python train.py --num_hidden_layers=10 --hidden_size=384 --n_experts=128 --experts_per_token=8 --d_expert=80 --d_shared_expert=128 --hidden_act="squared_relu" --moe_layers=[2, 3, 4, 5, 6, 7, 8, 9] --router_score="softmax" --normalize_top_k=false --routed_scale=3.31 --balance_loss=0.000356 --balance_bias=true --router_cosine_scale=20.0 --init_std_router=0.0355 --lr_router=0.000936 --vocab_size=16384 --norm="rmsnorm" --norm_eps=1e-06 --tie_word_embeddings="early" --optimizer="muon_variant" --learning_rate=0.0074 --beta1=0.95 --batch_tokens=[65536, 131072, 196608] --max_seq_len=1024 --train_tokens=523000000 --max_steps=4183 --dataset="wikipedia_en"
Below are experts of layer 3 (counted from 0) of a mixture-of-experts language model. Rows are named router (the router's row for the expert) and show model dimensions 288-335. Each number is 50 + 15 x the weight over its row's rms, rounded and kept within 0 to 99.
After each expert's rows: "comes after" lists some tokens at least twice as common just before its tokens as in all text. This comes from a sample of Wikipedia text that the model never trained on. Tokens count by the router's weight.

# expert 8
router:66 32 40 63 47 65 57 51 72 41 72 39 48 25 32 36 37 70 50 47 45 73 42 44 42 47 79 40 43 44 19 41 57 51 24 65 41 68 63 39 65 41 40 52 49 43 54 40
comes after: " the", "-", " a", " National", "'s", " The"

# expert 31
router:44 52 40 60 53 44 57 57 26 60 55 61 55 32 64 56 54 61 60 78 55 63 63 69 93 43 41 67 52 31 51 56 30 38 37 43 48 60 59 39 45 46 39 33 53 46 57 72
comes after: "\n", " |\n", ")\n", ".\n\n", "==\n\n", "-"

# expert 110
router:43 73 47 33 58 57 43 50 44 22 64 44 76 54 43 52 66 55 67 51 45 64 31 44 43 30 27 64 68 41 51 58 11 39 84 38 55 61 21 31 44 56 26 45 55 49 59 49
comes after: " ", ".", " (", "–", "18", "10"

# expert 3
router:52 33 77 65 41 64 45 29 48 48 51 62 48 46 57 55 29 42 36 59 56 58 48 40 50 49 21 51 41 40 46 54 39 62 55 40 57 52 71 55 47 44 43 24 58 52 50 36
comes after: " of", " the", " in", " was", " to", " with"

# expert 11
router:61 59 30 58 62 33 54 49 53 46 38 61 82 37 58 52 81 51 39 39 71 64 51 68 30 73 46 53 48 27 79 80 81 22 41 25 70 60 60 33 61 66 55 35 76 42 31 56
comes after: " |\n", "\n", "0", ")\n", ")", " No"

# expert 50
router:53 55 41 50 69 66 41 34 63 54 50 45 57 53 37 64 44 36 31 43 11 45 46 64 66 70 41 50 37 36 52 72 58 40 59 50 58 73 48 46 50 72 50 33 41 63 60 71
comes after: "0", " ", "°", "′", "1", "2"

# expert 10
router:61 34 59 48 56 41 47 53 31 52 52 70 49 45 49 34 60 88 46 73 20 70 42 56 51 45 54 65 28 56 39 65 37 36 38 56 48 61 49 54 45 69 31 41 36 67 58 74
comes after: " a", " the", " and", " of", " two", "'s"

# expert 67
router:65 49 49 63 49 42 36 43 69 53 53 75 70 52 51 18 27 51 43 57 52 68 57 58 50 36 71 56 56 73 58 54 41 61 49 46 38 70 57 93 44 37 39 41 17 83 56 49
comes after: " of", " and", " a", " as", " is", " was"

# expert 83
router:21 34 48 37 51 53 62 65 56 32 47 46 26 47 39 43 44 37 04 68 65 48 59 35 51 45 65 60 49 61 66 45 35 35 57 32 56 45 49 40 54 43 57 60 45 44 67 22
comes after: " a", " the", " and", " to", " The", " was"

# expert 59
router:50 34 57 73 50 52 45 54 52 61 59 46 47 43 84 41 55 46 51 54 57 75 40 48 41 38 42 53 66 53 49 42 44 22 48 48 37 53 56 59 60 75 33 69 50 59 57 40
comes after: " in", " of", " on", " the", "In", ".\n\n"

# expert 16
router:62 46 47 41 47 80 56 47 33 43 53 79 51 59 56 47 59 50 57 44 50 26 45 33 60 36 17 62 51 59 38 70 62 59 48 59 65 65 48 49 63 55 53 63 65 42 69 68
comes after: " ", " |\n", ".", "%", " (", "1"

# expert 64
router:39 33 60 64 57 32 45 54 79 45 62 34 58 42 61 64 21 74 57 53 40 49 62 39 40 52 56 42 37 48 39 61 49 78 51 55 40 59 42 46 68 39 20 56 69 49 58 45
comes after: " to", " was", " the", " and", " were", " a"

# expert 38
router:56 84 35 39 58 69 46 46 50 45 55 67 76 39 43 68 64 56 61 66 15 57 35 52 62 39 37 70 72 44 61 58 24 32 58 56 42 31 40 46 43 66 35 38 55 45 51 48
comes after: " ", ".", " (", "^{", "10", "00"

# expert 104
router:26 57 51 62 44 35 58 85 43 36 66 69 73 18 56 55 42 50 22 62 47 47 52 37 39 53 73 45 55 75 31 37 47 63 61 61 72 51 43 79 50 27 42 76 43 64 53 49
comes after: " the", " to", " and", " a", "==", "'s"

# expert 13
router:79 32 06 48 86 61 43 67 52 35 43 49 53 37 42 48 64 39 43 54 27 60 53 54 42 41 30 20 91 46 47 18 57 30 77 66 19 98 48 57 28 38 45 47 53 81 48 36
comes after: " |", ";", " (", " W", "|", "K"

# expert 101
router:49 68 44 59 39 66 50 52 41 55 73 48 66 25 56 53 46 63 57 81 39 51 33 50 61 28 19 67 36 25 53 68 54 55 42 50 39 51 48 56 29 57 73 24 84 44 48 54
comes after: " ", " |", ",", "1", ";", "0"

# expert 77
router:70 15 37 41 74 52 28 39 44 37 61 32 44 31 27 72 45 53 00 45 54 57 63 44 34 75 30 38 55 45 46 31 38 25 34 75 55 37 84 47 59 64 50 58 74 37 54 59
comes after: "0", "1", "2", " |\n", "3", "4"

# expert 7
router:40 39 31 53 52 53 47 54 60 60 67 28 47 38 46 41 52 60 35 42 60 83 57 57 48 42 62 48 53 67 62 63 31 53 46 43 58 37 59 74 37 50 50 59 48 29 42 43
comes after: " |\n", " the", " a", " to", " was", " touchdown"

# expert 5
router:59 34 66 37 60 46 47 45 42 63 35 44 61 54 37 51 58 48 46 60 58 36 63 38 76 48 64 66 20 50 30 86 43 32 43 40 45 36 70 37 57 43 39 37 20 46 47 78
comes after: " the", " a", " and", "'s", " The", " with"

# expert 73
router:66 50 29 44 60 56 47 53 44 45 47 32 63 35 62 21 83 31 41 59 46 49 65 32 45 51 25 24 54 28 61 64 22 32 42 29 39 61 54 83 43 54 43 47 59 47 41 75
comes after: " ", "–", "1", " |\n\n", " |\n", "10"

# expert 17
router:54 53 56 40 49 43 69 38 79 37 38 31 10 53 36 29 32 11 29 46 45 55 42 67 47 41 55 54 58 52 34 39 43 50 80 53 27 63 10 55 39 45 49 80 43 29 67 55
comes after: " (", " \"", ".\n\n", "\n\n", " =\n\n", "==\n"

# expert 2
router:41 76 52 46 74 52 65 39 38 58 57 30 35 51 28 73 63 33 84 60 29 56 37 72 63 43 38 60 59 41 60 28 32 54 58 55 56 46 45 51 42 47 34 46 40 66 48 76
comes after: " \"", " (", ".\n\n", "\n\n", "===", "==\n"

# expert 119
router:46 61 61 35 57 43 52 21 58 82 61 34 64 39 68 72 43 48 65 61 59 36 43 69 53 57 55 51 89 68 58 78 57 53 46 77 47 34 59 18 49 54 41 59 47 60 14 46
comes after: " |", "|", ",", " in", ";", ":"

# expert 18
router:51 57 40 33 51 66 60 44 49 50 20 10 50 58 76 50 52 48 29 32 68 57 35 48 48 52 44 59 71 47 36 50 65 46 54 60 47 45 50 90 63 42 54 37 69 53 52 42
comes after: " |\n", " |", "\n", ")", " USA", ";"

# expert 29
router:65 46 32 53 36 54 53 36 40 05 63 60 70 64 60 77 47 35 73 55 49 55 28 51 37 33 37 59 50 47 68 61 37 42 74 51 48 43 06 32 42 55 49 49 34 55 70 61
comes after: "20", "19", " ", "18", "–", " ("

# expert 61
router:67 53 54 48 45 14 52 26 30 29 85 60 76 68 64 67 54 43 54 55 45 34 49 53 38 50 34 86 52 54 74 93 56 60 58 60 49 42 37 20 59 35 54 63 56 45 65 39
comes after: " ", " (", "–", " more", " than", " early"

# expert 93
router:69 42 33 57 65 62 60 72 28 33 59 47 48 29 33 57 41 50 56 80 51 49 60 16 44 67 23 47 47 26 40 37 55 31 68 25 30 68 57 34 31 51 35 65 43 42 67 56
comes after: " |", "-", " United", ",", " of", " in"

# expert 41
router:55 59 57 49 40 39 59 57 64 64 44 61 58 35 45 60 46 56 50 53 38 70 20 66 40 39 42 65 76 61 59 30 41 38 68 34 34 76 26 60 19 63 29 29 57 63 47 68
comes after: " ", "19", " (", "20", "18", "\n"

# expert 12
router:76 64 72 52 50 51 43 52 52 44 69 25 66 67 50 53 41 55 50 64 63 34 55 29 74 58 57 50 45 44 51 53 66 47 40 31 55 66 62 45 63 67 51 37 42 55 40 61
comes after: " the", " a", " The", "'s", "The", " new"

# expert 123
router:52 27 57 49 49 58 42 59 54 62 52 55 44 40 51 29 47 94 42 65 63 62 61 39 54 59 59 35 60 54 74 78 48 34 40 50 17 32 48 34 32 57 28 45 47 50 53 56
comes after: "″W", " the", "″E", " of", " and", " a"

# expert 14
router:34 49 51 49 53 55 62 51 45 44 43 31 53 57 60 68 19 48 36 21 53 43 62 56 40 53 71 66 43 46 60 30 53 56 39 31 53 39 44 66 49 48 37 84 19 24 81 45
comes after: "-", " |", ",", " by", ":", " of"

# expert 40
router:73 40 34 39 42 56 54 49 35 48 25 68 53 29 27 43 46 27 53 61 58 70 40 74 69 53 55 65 40 34 59 61 54 47 39 25 21 51 57 47 52 41 54 45 41 36 38 44
comes after: " (", " \"", "\n\n", ".\n\n", ":", " =\n\n"

# expert 121
router:40 46 42 26 52 43 53 26 57 57 52 51 43 63 57 45 47 64 55 46 52 38 28 36 51 51 52 53 47 38 42 29 48 88 48 55 57 36 44 56 55 32 74 51 84 65 40 46
comes after: ",", " It", " it", " he", " which", ")"

# expert 34
router:42 69 41 37 58 39 78 44 46 50 39 55 64 70 75 53 42 38 23 51 54 76 29 66 70 50 63 31 50 74 50 39 44 51 41 54 50 64 39 45 30 48 46 51 51 66 23 64
comes after: " \"", "\n", ")\n", " |\n", " (", "."

# expert 1
router:08 56 31 32 51 52 32 44 36 81 47 54 60 38 55 56 68 36 41 28 53 34 34 40 67 37 51 51 84 55 39 71 48 25 54 63 76 62 52 37 66 82 24 39 59 53 37 57
comes after: ")", "0", "2", "1", " |", "3"

# expert 45
router:68 50 66 47 42 54 38 65 24 44 50 27 60 51 48 72 37 69 50 45 56 58 49 74 38 46 71 54 45 40 63 46 65 58 44 42 64 58 42 63 73 54 64 59 43 37 68 60
comes after: " the", " of", " in", "-", ":", " Zh"

# expert 105
router:21 35 22 52 37 46 53 45 48 35 42 54 52 44 62 51 48 56 40 51 50 55 77 80 45 53 41 57 56 69 45 46 46 47 52 50 63 68 61 42 42 65 28 32 63 54 55 39
comes after: " |\n", "\n", ")\n", ")", ".\n", "\""

# expert 80
router:65 32 34 55 36 58 51 22 35 52 50 71 55 70 46 57 68 30 63 67 55 51 38 44 44 33 56 64 56 41 52 68 43 58 48 39 63 48 45 37 41 19 99 32 67 67 32 49
comes after: ",", " such", "s", "),", "ers", "\","

# expert 55
router:61 59 59 47 50 48 43 56 99 33 53 67 19 57 53 52 67 53 52 62 28 65 40 61 59 52 65 78 40 38 29 25 60 55 47 44 67 72 53 35 39 62 50 62 61 48 67 56
comes after: "\n", ")\n", "-", ";\n", ".\n", ");\n"

# expert 0
router:23 46 51 69 39 32 69 61 63 62 40 43 54 20 52 47 49 35 48 56 62 49 49 33 30 76 37 26 21 42 43 46 45 84 42 53 81 43 57 73 71 44 33 55 62 43 57 31
comes after: " to", " was", " he", " and", " He", " had"

# expert 94
router:61 46 35 34 63 70 43 41 39 54 63 52 51 34 30 60 50 10 28 45 46 43 29 61 52 32 40 60 74 51 31 52 33 50 44 49 49 49 60 70 40 70 35 36 52 43 34 65
comes after: " ", "0", "1", "10", "2", "3"

# expert 108
router:75 32 69 34 41 28 36 75 53 20 64 50 49 43 64 36 54 59 45 60 69 41 41 16 38 48 50 40 48 70 51 76 46 43 83 43 37 58 56 38 54 60 36 54 69 66 51 64
comes after: " the", " a", " and", " of", " their", " his"

# expert 52
router:52 27 47 48 32 48 82 45 53 43 52 75 15 42 60 47 65 49 73 51 64 35 55 67 63 55 34 51 52 33 39 70 43 58 26 31 49 22 63 82 52 38 52 29 78 37 52 23
comes after: " |\n", " of", "|---|---|---|---|---|\n", "|---|---|---|---|---|---|\n", "-", "\n\n"

# expert 23
router:44 27 52 10 44 51 50 57 50 47 34 45 45 23 46 46 49 28 31 73 80 93 66 42 44 45 31 47 68 29 51 36 64 33 36 31 19 26 81 71 59 63 32 53 47 49 18 83
comes after: " |", "\"", ")", " |\n", "|", " —"

# expert 87
router:45 22 29 24 71 55 41 47 41 42 47 51 48 30 40 52 56 60 45 38 53 59 43 46 71 68 47 27 50 80 30 51 48 52 46 59 17 48 90 54 54 69 48 75 64 58 43 57
comes after: " |", " ", "|", " Liberal", ";", " Party"

# expert 28
router:40 69 34 46 60 60 41 48 66 55 22 44 45 64 46 37 66 73 17 34 42 48 40 45 53 50 81 39 60 20 35 62 53 62 47 57 53 34 74 68 24 31 53 56 64 42 69 12
comes after: " the", "-", " of", ":", " de", " The"

# expert 115
router:33 58 53 63 67 74 59 69 48 55 57 52 29 40 50 50 56 67 44 45 33 76 67 51 42 31 52 44 47 72 33 51 40 18 54 43 49 40 33 36 47 21 46 50 37 51 76 55
comes after: " of", " the", " by", " in", " St", " to"

# expert 15
router:55 80 46 44 49 56 45 23 66 64 43 55 47 52 60 74 57 57 89 50 44 60 48 60 57 43 51 67 53 46 70 73 70 51 78 56 44 46 60 63 46 59 63 41 33 65 44 59
comes after: " ", ")", "\n", "\"", " March", " June"

# expert 56
router:28 54 40 23 40 68 69 14 25 49 54 57 31 65 52 70 71 48 38 42 45 36 49 46 48 89 42 50 48 44 60 51 50 54 48 47 39 51 75 39 60 55 36 27 54 57 55 44
comes after: ".", ".\n\n", ",", " and", " \"", "0"

# expert 95
router:41 73 33 51 44 39 67 20 54 64 55 53 31 56 63 50 62 35 58 42 64 43 46 40 38 68 57 67 49 45 54 67 75 68 55 51 46 30 48 43 31 41 90 23 57 62 42 25
comes after: ",", " is", " to", " that", " but", " and"

# expert 66
router:12 77 38 21 40 51 54 31 41 50 63 56 66 59 56 31 44 49 49 42 42 51 50 34 89 43 39 59 78 52 56 54 31 26 47 64 34 07 49 28 21 56 55 30 46 57 28 76
comes after: " ", "–", "00", " (", ")", "0"

# expert 76
router:25 37 39 41 56 30 57 32 32 43 38 41 62 44 60 42 29 43 41 56 48 40 38 31 67 69 49 68 95 47 59 42 61 16 29 39 43 30 53 59 42 79 62 41 49 63 47 64
comes after: " |", "–", "0", "6", "2", "1"

# expert 60
router:39 40 39 63 56 48 43 63 47 37 52 78 64 53 43 44 32 61 39 61 27 69 35 33 48 44 66 47 45 48 37 31 43 72 56 47 36 55 67 81 59 30 54 51 20 49 69 40
comes after: " the", " and", " of", " a", " an", "'s"

# expert 19
router:58 23 12 42 60 65 32 66 49 42 60 15 61 41 66 46 25 22 25 40 60 85 69 36 29 54 62 29 45 31 54 39 36 60 50 57 26 40 56 79 53 49 81 43 28 43 53 43
comes after: " |", "–", "|", "20", " World", "6"

# expert 109
router:07 63 47 46 25 68 38 24 42 55 55 51 35 58 45 73 32 45 56 26 45 64 37 64 55 46 71 57 62 60 34 46 50 49 52 31 53 68 69 62 46 46 54 45 31 31 57 37
comes after: ",", ".", "-", ":", " K", " Y"

# expert 37
router:69 86 24 79 34 41 69 56 34 41 49 49 60 77 49 43 60 65 58 53 35 34 62 70 51 45 54 51 46 24 49 49 67 45 56 38 59 74 50 42 53 36 52 43 49 76 81 41
comes after: " ", ".", "52", "″N", " SR", "00"

# expert 24
router:48 44 48 33 65 45 64 10 73 71 41 85 39 71 62 67 70 25 26 55 66 62 61 37 53 35 65 52 48 51 52 46 39 74 31 47 40 45 49 73 72 72 40 74 36 69 79 57
comes after: ".", " of", " in", " at", ",", " for"

# expert 69
router:71 57 59 37 29 41 51 45 12 37 49 44 66 47 40 74 50 28 58 81 58 49 43 38 31 65 46 48 66 53 81 59 55 42 68 67 50 38 37 25 46 47 35 52 39 34 39 39
comes after: " ", " |", " (", "|", "–", " in"

# expert 116
router:28 47 49 52 36 56 48 46 65 50 53 17 33 57 67 68 45 46 51 29 63 45 53 67 54 30 45 65 50 69 41 73 34 46 22 34 64 49 51 50 38 50 41 71 29 45 66 41
comes after: "-", " |", " by", ",", ":", " of"

# expert 89
router:76 64 42 48 51 54 36 46 41 53 50 39 77 67 36 44 72 34 68 43 41 60 53 34 35 69 24 54 80 45 60 59 45 50 61 67 52 48 23 47 26 63 51 50 36 54 70 62
comes after: " ", ".", " (", "–", ":", " $"

# expert 68
router:33 69 20 37 27 56 44 42 68 67 45 50 29 41 43 62 61 50 41 43 53 57 61 44 78 54 65 54 48 78 62 39 33 56 59 36 64 28 36 39 50 50 52 46 41 28 46 06
comes after: "-", ".", ":", " of", " in", " at"